{"n_layer": 8, "d_model": 384, "n_experts": 16, "experts_per_token": 1, "d_expert": 736, "d_shared_expert": 0, "activation": "swiglu", "moe_layers": [0, 1, 2, 3, 4, 5, 6, 7], "router_score": "softmax", "normalize_top_k": false, "routed_scale": 1.0, "balance_loss": 0.00201, "balance_bias": false, "router_logit_norm": 2.0, "init_std_router": 0.0102, "lr_router": 0.000838, "n_head": 6, "n_kv_head": 3, "head_dim": 64, "vocab_size": 50257, "norm": "rmsnorm", "norm_place": "pre", "norm_eps": 1e-05, "positions": "rope", "rope_base": 10000.0, "rope_fraction": 1.0, "qk_norm": false, "attn_scale": 0.125, "tie_embeddings": false, "parallel_block": false, "init": "normal", "init_std_qkv": 0.0361, "init_std_o": 0.00902, "init_std_up": 0.0361, "init_std_down": 0.00552, "optimizer": "muon_variant", "lr": 0.00446, "lr_mult_up": 0.86, "lr_mult_down": 2.0, "beta1": 0.93, "lr_head": 0.00734, "grad_clip": 1.0, "warmup_steps": 200, "schedule": "cos", "final_lr_fraction": 0.03, "batch_tokens": 65536, "seq_len": 256, "doc_mask": true, "train_tokens": 1155000000, "steps": 17624, "dataset": "wikipedia_en"}
Below are experts of layer 4 (counted from 0) of a mixture-of-experts language model. Rows are named router (the router's row for the expert) and show model dimensions 256-383. Each number is 128 + 32 x the weight over its row's rms, rounded and kept within 0 to 255. Numbers have three digits each.
Before each expert's rows: a language model's description of what the expert responds to. This comes from a sample of Wikipedia text that the model never trained on.

# expert 1
It responds to: Personal name pieces. Given names and surnames of people and their word-piece endings, such as Thomas, Smith, Ann-ette, Laur-en, Davies.
router:093159077140144075166139122150120145086104125151160091123109094143163160187138108099059172079112161118174111153143122090050093151162106088145038117153115138127109104150154144142128184126098139111091169165148151130161096142177070111145113139139122073158100145123146123167131127107137114162116123144150135045149143112125185157105154135139137116082125176091132123124168047123112162117188

# expert 6
It responds to: Capital letters in acronyms. Single capital letters in acronyms, chemical formulas and name starts, such as NNW, MTK, CBS, SMILES strings, and split surnames.
router:160134163123105078103149148072098127155190117110161092118157142116093131110084132100195109124170109144133114129117153154161162123157098115175107136165082095170158124126150143058112140117119116114144162130095145050084192040146155139142096140116187091139154147155108152124140094123149169135071161080141119139199079147100131139126082025103130133173120163111108143073162092120189131218123

# expert 4
It responds to: Verbs and clause connectors. Narrative function words linking clauses, such as was, had, would, and, ", which", ", but", and "to" after verbs like starting.
router:128135169071127119087111103106210123098108136113125134099097170153162055109113068143103186114131131152080089076120108177091113080090128200082145154142139112069180106179140147081128139117109124168103117117150130147228180132115107106114138100169130190050122122186109118164122103148089180131135154132132124171084157099137135112079144132152167112118072099132096111094084138159088106129166

# expert 10
It responds to: Sports and competition terms. Words in sports and election articles and their tables, such as Cup, Championship, tournament, points, teams, and table header cells.
router:086128142098150103133198132130172096180176201102103147148169142111139160116101144131123078137141136120169121137149113141164071145073142118139171092176093117128153188057138151164154175151151173161138168118124124179109143134144152128086111097153150115186114099103084120095128102121132177157143159092128150171112116135151102171206136177133105204031120134106125100111178154119114141152165

# expert 15
It responds to: Common nouns after articles. Ordinary English nouns and noun stems after the or a, such as design, book, land, series, league, passeng-ers.
router:183180105152163142136064144077134182193097104087061129133169158117125099113143138171100142186162073149094100109117092135171138172135200122122127123143162090136174138156132141122129108103141082105153087121108127142081126130160094137139133103102140144103165173080130062101106126130124120119110148109105110174100141154158079155085157149139113153032224122151080141185105128134162067124111

# expert 14
It responds to: Table separators and punctuation. Separators before numbers in tables and data, such as " | ", en dashes in scores, semicolons, decimal points, and "on " before dates.
router:089131116081104119093169130118114141119150114218112151153108141114125088130111168143092132126104102160149172117112203150151126149111155121105167120095187160146112122067030121145142139112178099158144140125076122123093144103108133119110154169146099181112155139100141148162146164130119090098158147149114099043106168132125075142105037096158127111154129139135122142091046136123075106090096

# expert 8
It responds to: List line starts. Line breaks and list dashes opening bulleted entries in infoboxes, filmographies and bibliographies, plus opening parentheses and quotes, such as "- Formula".
router:147116177134122160128101087124108146164144169135094153150109121140141135163146135109126041124106142136097128153127145098180121089134122095173149128130140129174082145129129094133078098172104110112138105125128133127100104171115179131150119103118127090160132161150144158082182157148103135168092142155134151102154125169092179127147144109130105114203110093093185190153156174093182091137157

# expert 0
It responds to: Numbers and possessives. Number tokens in tables, dates, scores and measurements, such as 2,213 or 12.0 km, plus possessive phrases like ", his", "for her".
router:160094067164136121132122098141119132131127141098142057155123148142089134131097116183196113179094140096187138131108155069117128116137087104150114120069130138124161086107143123088120070117108189106157143136112144119121122119094062119167107159069125142172123149063099163051108142093172136135080120109128183174108122222115113170148156127089091092149128123182176118173181123107102104195118

# expert 11
It responds to: Foreign name syllables. Middle syllables of Slavic, Hungarian and other non-English names, often in sports tables, such as Mol-čan, G-al-ić, Vis-mane.
router:097079141131098151112110176171130149096194149112143204097063102095095102147157127172113113110152107107208132149155127144136104128158161101091078125088077147087081175133113156175115122099166085107072099103125156148144050127080126123110124125101132073125150147058122157156101123114123154194169096141110137106109189126131196094145145156084151123121116089095139160129087117104163087116095

# expert 5
It responds to: Word-initial consonant pieces. Short lowercase consonant fragments starting a split word, such as s in "s'ka", sh in "bullshitting", d in "dec-rying".
router:106105170142148145101123151158089097138100093091112133093142112111101111111141197119190092137115139178102117151088087132120148157111125172105130184104161159123075089137102127115116082129149143081125082140113145085104144150069140143155132165087119118143097096152165159105102149128121139079153184119120070139071133185134156148162119119090100137125149153129123117207131119089100138100109

# expert 7
It responds to: Proper-noun modifiers. Nationality adjectives and name words inside institution or place names, such as British, American, Royal Military, German Foreign Office.
router:154132102145162101173175072156078098135120128173199126183158096108174180142194112146127190109114173068111122135144118086136163186157093115139103161152141097142093175147197069104131133197092115116072133133134166206079091134154106152138173094085110166131120096129117104129118088163156064121126088119129152112173069105108073122146134158164130105104145154159149090097090103110167154103094

# expert 3
It responds to: Infobox and taxobox fields. Values and punctuation in infobox or taxobox lines, such as coordinates (″N, °W), "- Born:", "lb (", and "= Title =".
router:063124076136053124223083091152079104135129148146120130108120082118127163133182184065142095090121120105062094148176074104090195060155128110144121162120120135126123105157147139164108161153143168116150163142165085095172143160161103109087105112148119129157084094152125103104172156113099114125096079175128115122099148106105158130130111111133192091128123134111160072130119119133146138124128

# expert 12
It responds to: Content words and articles. Ordinary adjectives, participles, verbs and articles in running prose, such as used, small, published, known, the, and suffixes -ed, -ing.
router:151193187162146139107139190130184071100063134112163156161132129129161180053116131156092145108145131110118184125070144070148148148165144159144167107134143121111175128146111089138142074118131143147126086159153070148129135089149182125102114118139146082123101090118126066154104125095156107093111098104124086182127099096146118104131098120184086150126121048140092151169151134145109140142147

# expert 9
It responds to: Sentence ends and headings. Sentence-final periods and word-period tokens, paragraph breaks, == heading markers, and the last digits of years like 1997.
router:117122089127107179113153119105141143128057100107070091083148141159143116139129087061099162125173152113116123169136095185087156189121059138153137130150072167159111113100121196166136178174134101120155170113158084111180141099104149155143193139163113107077151148169157195134094119155118170142180120095146116091175120077120099112074120188140117168137134145120117118042114169205102184127224

# expert 2
It responds to: Mid-word letter fragments. Short letter-pair pieces inside rare words and foreign names, such as my-el-oma, st-ir-red, D-il-iman, plus foreign function words like der, des.
router:173107091186148179112096123117072144078153077153134150131120117199097145161094097088141149161107137126131158109118148107120058089090091138135167059094109076125123134172144114120135116092083163150133098137164135078111116194099167153160071170149155126106168131171102103133165160143140076095134123160133199051141101102138079116168188202080132144157103134136145142120139166132127140123090

# expert 13
It responds to: Table cells and years. Pipe separators and cell endings in wiki tables, plus year digits in lists and tables, such as 2-004, (1-946).
router:117095121149104120168072133145138158089128113069104072068133131124082137136116119124132100154153121077100125131204100127162189093140125127146118081172103120133103143097185132133140134123132128124206163100133136158155101157133107134161094115138112135190139121113192103125118128141142141113160090130117161130152078132130156103125159117099089129153130155189147086203222137108156192118095